Weights of a small mixture-of-experts language model, trained from scratch on English Wikipedia: 32 experts in each of 8 layers, a variant of Adam for the experts.
Below are experts of layer 4 (counted from 0) of a mixture-of-experts language model. Rows are named router (the router's row for the expert), gate (a neuron's input weights, with its number), up (a neuron's input weights, with its number), down (a neuron's output weights, with its number) and show model dimensions 0-255. Each number is 500 + 50 x the weight over its row's rms, rounded and kept within 0 to 999. Numbers have three digits each.
Before each expert's rows: a language model's description of what the expert responds to. This comes from a sample of Wikipedia text that the model never trained on.

# expert 15
Single lowercase consonants beginning a word split off from its rest, especially h, f, b, g, e.g. h-ips, f-erry, re-b-ellious.
router:544513456545430488502558468524498493553526519504578496483491638490487487537518486551421446399423559601523433525471533465412512520460456438443404480523536611642460477530515462490546381490462542482519547528498508470420445551422457480567542577442541484500586431501474470437486414469486517575538475435434457519590526396518452526500481562525513446525490476495551438465470516506463533535499514478525484503547471503461494541505508549480554467510506528540414471532481565449443457459599477478445435575520403523550502499439563541565453509463514565542518445617490539563359389405530657565544526490560480491527558476503512519495457493535479527535523462405515541531445511553518515368568511450534452434483510460464539406486499511490504535634498530467541482517441543463548530467507406
gate2:543508480417557507505427500453495394519489508558537419455431456493444491534594488439414459503555541483471457481481587528422482464456361493483600442554511525505556447443480460546439430455469448478496534464510502624545505533480432474465575583496511554473447451572582554537455520563497559583451375474471460501555592405501433469416442428460461628563463520471585467432449509458482542553596573477550570457516438577473395484580445458510526537471476508528483552475447458391522569484546497458478478436493486555546506467457456432510443531502484430444436524513473459539380539461522516471489501445461481417528514542508519439524439536453405547500585499552525511535524540493522522479522511542502473588413442471498530436534485540540485549580580483487511528523467606544507488541420499
up2:482537520549492569489483556395461517521537440493435465566453483611519492534517473533473490522524525552520601406496519465481557456428504531576553498446399564475535578454542438550423607545510516434405501477503477532472494504532479533486495605509435452469558529541444409615490487443469522511497452356536466606497579442473509511554540428507464494566524501472578520516500551440467510520588538499456504470602420484506472442561503560548500518543420502504574510481455521484550567447503551479551479503516555450539443496432504449486512530431521506572503515472439418518510383550485381493556619557539441492415398609414495478492571468460510532465575543585541493555519487442495533496480418472517479546454419508527528487396396496560433435513536584527538499453461486499482464586516544
down2:466546494458507470581435464496477603435520467489564476446450456536495536518496546479486523438558522464463563481462523518513473467522432467490416467483534542527455515504569485620475571426510427507507447513562505530498575507473441561582415477427449572365431526555530521457507515442566491499487473435495519525453598607498568532508571471516565552487471454499573514477600455476489507564607454387442513428526489538520513555484536442543570546532498441555655448496496420525479505447518513423435520523559442475505513422453506412530387516490507469432417460530502407469452474473469463399522514471354559436556541473474472607464498497517448540532535561535443524425568537538479541412584469486516549573440494526596641490533529505549528512539555463486478487501479534473466565500467467
gate3:495522526483408525475515453535513561470522584459551442595552545497498589589487414547533523552447562505505490469482531457483528463428488529367520498489522505548546524508463323523532487433500470506509487514528506517637534405469406536507531505387476565488521522548608553450512462388516585545489546444451513504509407505472525514469509436529479519573498485494544552485480555616489458466488452503465423520469538492535589548587383469465568462543495490485434494451480489547455522490544460438566474531548556557549470568514535500570537523595455496538431584475548474451499460464506613493516554533400505470448425538469383445450436522545540529490449495520506452532561427536610547499459554476506443408388496507546579471480575539518503508487537498635457509471528513570464512516483438
up3:536582532451519507541567484488584539494437458539560485493443519410474487506468492533552515452523505552487608543539404413426529477490434394556515444392524451459498450540453580540449509439466509582544566477556527458479511513454615475478534407489506532422481502547447593472527521534493465596448554487541583462525479575517550343599461539533517478467563455530462509425461483537469540428467515484569440461493431451389508531487513464550503411441554457551496487391466509554460556490500492478510536538542465488527527510512589483489522461544552557520467575580485483433531471505423417553478562512479516535497543392581502437454538493537547564492562590512579507494553382457476507524546515400517492469454461525462423393414545598540462410575522528531509568446537520449518453517518494
down3:471554472448561598502468545555474553542475636499490525534490587468463496510599472521568476477431376480481480487483478533527558612615406559482479500509461456506456455505576462481507508637498532543426466524463587450479507470547490549418449476524587491548501454476420426453522476541520580514605582543478558525544439446462562466528485450444464487511555540507493542514464566484530586498452488600507468495455472484561393569520503477455497541507432429519521459578461549396414536522484478498437375488611470519577454562450408566420592470483616490532494474556478480552604483480495541365479472553536517453539561474448454568525495469496563482498553531517578522451517452464483434518468490478538444414459431496550434528465470505560490517505484430445506454548508484515520510487560491
gate4:492601418466506516510417476366521490488481479481442488475515507496505597544489486507436452377430432521546499433497506453420490402503521493487516611464526475548524498484548647488538529499499568558480507519556502471451371486424499594511431442460478534492385459549482456490506532516542503535489514560534528540491454401438555367593536551484518550522495459551528487583538497521487471454500493501522534499506539479554460573506517454536536488569507484580448434562504540449479553494508475509495545439557432481542534445485520490462489462447615535520468535575521551515415568561531510530416538623496407397411512487452519478495464524473533487561558524508539556614440531537502448478495555570542592573514555513424529491507491525431476542497499480479562548540463582460674491601556548
up4:551503481525457457551396508490500608552381570503541497466543403503437476518532541508425459576449387571526454501511552513505496405579463568413529487480546497527500579495531541490490408462473530423482471536554520428375416541452512502513478440349465444427444506511517423454493527528468566437434554499439670502579465552402518384559493492474449473464432490465486530529497460422514510529473390505525489504439497381457383451471483495528578459461542435540453560478512540545382479513455526490495562436514548507545601531516503447529479473488495519457435478489563458539438537526492533530521475558454434446545599499465540513474491459480478493454510473443548529502537520554480432554535529581564448536553466535476489497498536484482487618512458479455510507486442486452620499429502495
down4:517503444536498491523385578417565473493514538391508449465506461567436517509406497454536432532479454479460490397508477512474558483597525546406534558484485524520454541559440530539500554487473481553546501504496517499540526517376550493538461412510431456319539448453509502462530428518552519410457453436464465431457380536519512537451521523578523527461442540529432463488452480425521545500466435540434572567537549528514505481489542455534485501483592523474467489615528568504469453486488473550367539511496527562487458584482479485505501478520524567477508476533488516588512502434432466566517537492520485431513526546503435397454504401464475532350482447412493501508433500518485455450628491546539498471356501494512493479470439494394525471531496596519499411516515439609444559454537467
gate5:558456463506504508506536461410517497540590510578473589575485494549519515534576535508472536473578538439621568476432488426438460534485490565513549410528489533556544376518507461488556521471523470473570483479561457481563496470491426481477542550538509500540536488579536556452546550492546465589416499508545488472613575498454418375486456481516484435416518506540523500513438537549392524549535522501487431449559451366480548467579513439539563550401468584557479432434543496607529492562570486564558467543477483633465551450506483452507469473567523537447373414532458513494510479481454480521509496458449468499428477547585476535541541524479483558573542512496440419524510473492474547519605467482485433494483474603524597461560495585521484557457558512464610516568476495547528525449550445
up5:583524457615521545599562541507511505486530447396452567489418450515424535523563481601483514470426497507594474504420441474515444439516519500461519506466515470477416391551518442525421460536507440459449509526478405463620508455580449432479426592506511467505415527468473488546458605568539536515526467510544508491521512541430452563508475505495478487445513461593514394415488479540420452438514567562497453500506534416525432543526530549474540346513388503486491591490472484543434529529520496537514489431541477509520484518470520385584514444522497523424522483467460482535450557551594521447582555530481477553612487417551467466537428472486394428390567508538461576524514494463507521494521516580524435507450449503516520442427504443484467508494443557535534580487444469450440477572499473
down5:462490532577503477567446436472527509534470457486488558478437498506549410432516542545527487363560544510426451461427504488525561559601526542447558512511533485558504557427510421509523544556488506558573411480443491445407518456445427570356590445538486452461499491529492470451486510493543512534540538421540499494520485529532381495386576423491512429449468451507545454513506497443571488486441527417501504515466475372476549558582469557502443510493498527501387523480462483538488601485503564588473555454565485492526438551504526538448556421411486562524514572472448506528461563474540533628440460501562459409437495538548419454532486506493446450518512484559527544526515479610507556438572501514451550504468602458496576565474526530548404468513520491631450553555433559547484509470484505
gate6:491629465439412432539495516448475490640488627496585464380509541475510443500564515454494494491499544486563463503533525467356526486437526564494500482483452498515565576550568457509517458534534490488521495550426422604465450544514445500422501562446530535569517427523507526453504551600446475492475466469451508467437542569435539584512415532504517534587510547443535456466474602455370499578528572500443530436502560512523560548491391503516574456562533461458544468609534426503514538562499506506465483579495458440530436543470516582554486517528580489541436421586494533539465559480483410479459555467569508521545481502534512452556428482521508485473537504414550563430565466543529451445523456439531504453446545525492457505485498468489535561436438394522465489529440605560506501566577537
up6:517584519516381470384411515435434455508454494462527477495446578553505542417434491543476521558511475502575540427491400475467523531418499487549557461402530501473542527477471528538489530537453495552506500454536486557465483455498364529538670460527496540456584529520550435504542554440432538530510465512493530499504429494465523589477512516499501396502492496486483582511407513457501510485550475521514562479556445518415529494540517459509520636467550464529510440505435509493599505614551555589426455583541551517480480486445466539504457535565559480522414453406538541521457555408443424445518507430524483488468491489431625541584524428509603459513550550541489579492497456541478560561451530407493588508563455541467592532469431592510454558531506531472571517469532427543470478553526475
down6:445530454510520536549476560495453545579448445425527556558452533566471503570588487520400517431525503474482530358434412519487499654474425538635536482506477385569510368418532480452499526569550491542535458589544496543539494461542428476563425574463436545402511503408480506461538547505502577515555509584481451600468590450541531541490502457441490596498453467487484554472495457520496537543484511516565468516487473484490505507525520429520530434524483503489552446427454560454549524492509501473474506494484488445441530492524401494559430551497508603478481561482442469554613514531559499492441486452585449420495479516490407601475469570448525521574447511450476544467516484449544454452536570527482510498589513576475617549503446548443531527482538534434536484472430557457543479522452602
gate7:483461504613466538560416458433404446479556493458526407506542492576502590489528411510538468449516515508429367473431376454521444459398498519425435489532504501448476542538527487501476465403492527535524501531553506418450531499505453510477525546520461558475520454538505492435476589458503450554502583512444516474491504492518503465533462484522452528523481503538572571489554563500522452402609498576503490424525452562448585566525541377511474482472588507476419551444546437560484453586500484525496479538560560459507587515604463442579470450447623549407467539388517507493443537493444586492439443520561491476455464586440469587514462548527505518534442515444456511614443466578479461474520515484592468461479506504494473536525489501562448528620438424545532438505531488465525565478456412
up7:440492518448533525492563480418557523454543534436502536639470581498511503536462490412431608549569473525547487550454543481529421498528431551473539502550526482494517395589439533479474467464529499534640484490417466552496560482512537415498476512395543551471440474437522549532600479588555529441511523502480550478491467539557511489525472536525567576488500545477495433455429553574538515488463438593519557547470483453504460436553486526520467507507543506624415493536460546548513381417415534474441518477485491565495504515558636496407473453611471612603463559477448448421458485499478411467500483473483513404448488516504448524548585472427607556483606487536491489470481568505546546543516544503486560517560522612496510474492490490578580570510466483467513481474469483530606480524547507
down7:392448523471611517575546461475522468497476455549509514529527497561499439530475460554507401528550420569537551485549468549491471546533456501491545521461507470485544510475473629477515592590425453501551477511555525480540485523426548519575469430505506524535512480456473487491475450532546590567506514574490506514558442447581459534469485503610440524464504450539424524556618472448512497499437564480488482505482501628583517545521518511427581402554597621512522509489344514525539501484462427486449402440413531510434504538472519483497413415532484450422550586511509447559502476505463484526471511613508499562563534548545549442495450433496530501491470460540524580553521520349482517519462550439495459469491450565585484496507530465484615535582494501577559499526442491453604448559464564
gate8:439473565473491455532467430497466563488508462464545464459568521443473513533467445456464502492487514478444508500526590408414439510584530479548518553497472420593539507539391483542570506487361512507531456515472537522482508530458613495458463500355534602590557529598560544392453434451497603511450510519561489480554547462513379536570512467541493546567495539563481501540551531459442493514558415434555488493471515654551572523611479485589465534500547511610567442482480506492540558415469490491544531556583522552572546568489442543512484489453539446532512447585506463502355418546543564504477553539519454570482548503531539569550425458513497466495523478431479583531477451552559509586576509511500511507540526490560469421468485476441486455510570483492466521472465483440481544444486463
up8:464503476505454557438521480521546501473575467509477410452430521513516488570536532502509462521474497406582464461521418541535457476440471513478491581476604545518522437529558399466455441585477549574597502517471466514395468420461537489542497468484506513434470445492549551496538587484424480571456491515459643513526578498421515413495533552417527440537492561476381567468541569461521589499524451571404548442430488481472478583525417564518537579570506578457588493467511472628571425548577518468460472551518467533469485504566523527481591550537505547394543562509575478484532568472467508536582512502455443559491560559466530427458532537501497481531507541565522412500567525461477484421446519423529547475580475415517514531454475437525569497408446417545549602455491554511511506512498539
down8:526548503464432423452473446483576584426549445475357436575444427467548518542548542542419509453450414479389533462544477429516438483527478559538502523487559497539516479498467482495480467577494531560503467468509527510487501587488465612558386473380538554477385540591506512471492547469464475478452550440469467528508509399485478393552477571508507422425475556561490420443526570503459514595431513507504540499479535410507555367511479553465518432475540542481478552512419541518577503513549477433495494460558515473424607464555603491452517469465504516581472502535556503571499556444491550519456579533471435491522466547513488510437520517551546459526454574553440529583482477513471554448524445385446568473386492540485473469484444575573620493532485509486435463482499487540465510442552457
gate9:508462567445498502403505442498486534476541578504541473546442469496513424557452556469441510511416508489478475395583499453472449504461563492465404555415416479495552500462471542548441465441498514477504585579451500538481473526477663489525418519464527468543382499465530539454481426465543459509515493489489542528491546443388481482571493538522518455616438505482497462474517404504473454517471589528526511487472469509508511492502522497535580496471463555635491531509464401463503438564491506490521556530528498490589447585468539483547528545504513578467576581567508433474409480491513504551483457539481465489394605488488513510428487452454405441461517587382562527492516609581514491422447493631595548474470511492441514573566419420489494509489500465486499519558503483474482482397529348
up9:509506589522523574445480523550515557564522502462555397540463535528433482530513529506481487497511460597476552549591470466514474416543582509524517496504475480481566510571500441466516562441592453458416534563621484511500514514443528539505441440480467480450483552488438464484447402477578486507524590555482477585478467446492538372639590549431428442550528432585465473528510441562486468475431472548587524573495541411503467496493516497550411387492528522449531611508469511481464440479518473435510517395471469368475456436393557443500484516507556478472483445510409439538546450515622597532416534479578538504502533448540494466497423542544485506432469529446465470491540438495545523515471569575468504539487479415506598511569458465478525489616509455506458457514476470497496551519545417
down9:528537626509433532495396544559517465484545628432506544415491520517437506356438442416523462558544524427484529503551491661401497421554519577509542503495408606533545472520535484459591399540477528490479480532567506532470572502435429562514526529524550507434546439504505471409482599426503475463472438527578482480486507504571527476483472457485567513459470509465550588579513406432500518400532535478426519501489515564545673435466495494463483552486529517466503488517545492478462446561546455442534533559458484469515384445525478592500425513567446585473445483459491514462446400533522493458568544470517599509507515552443459542516506521459444483492546456488534522482495544493517538458536471537570466523463506567495393495505413485470441485492513506500530441555550482525515527441392470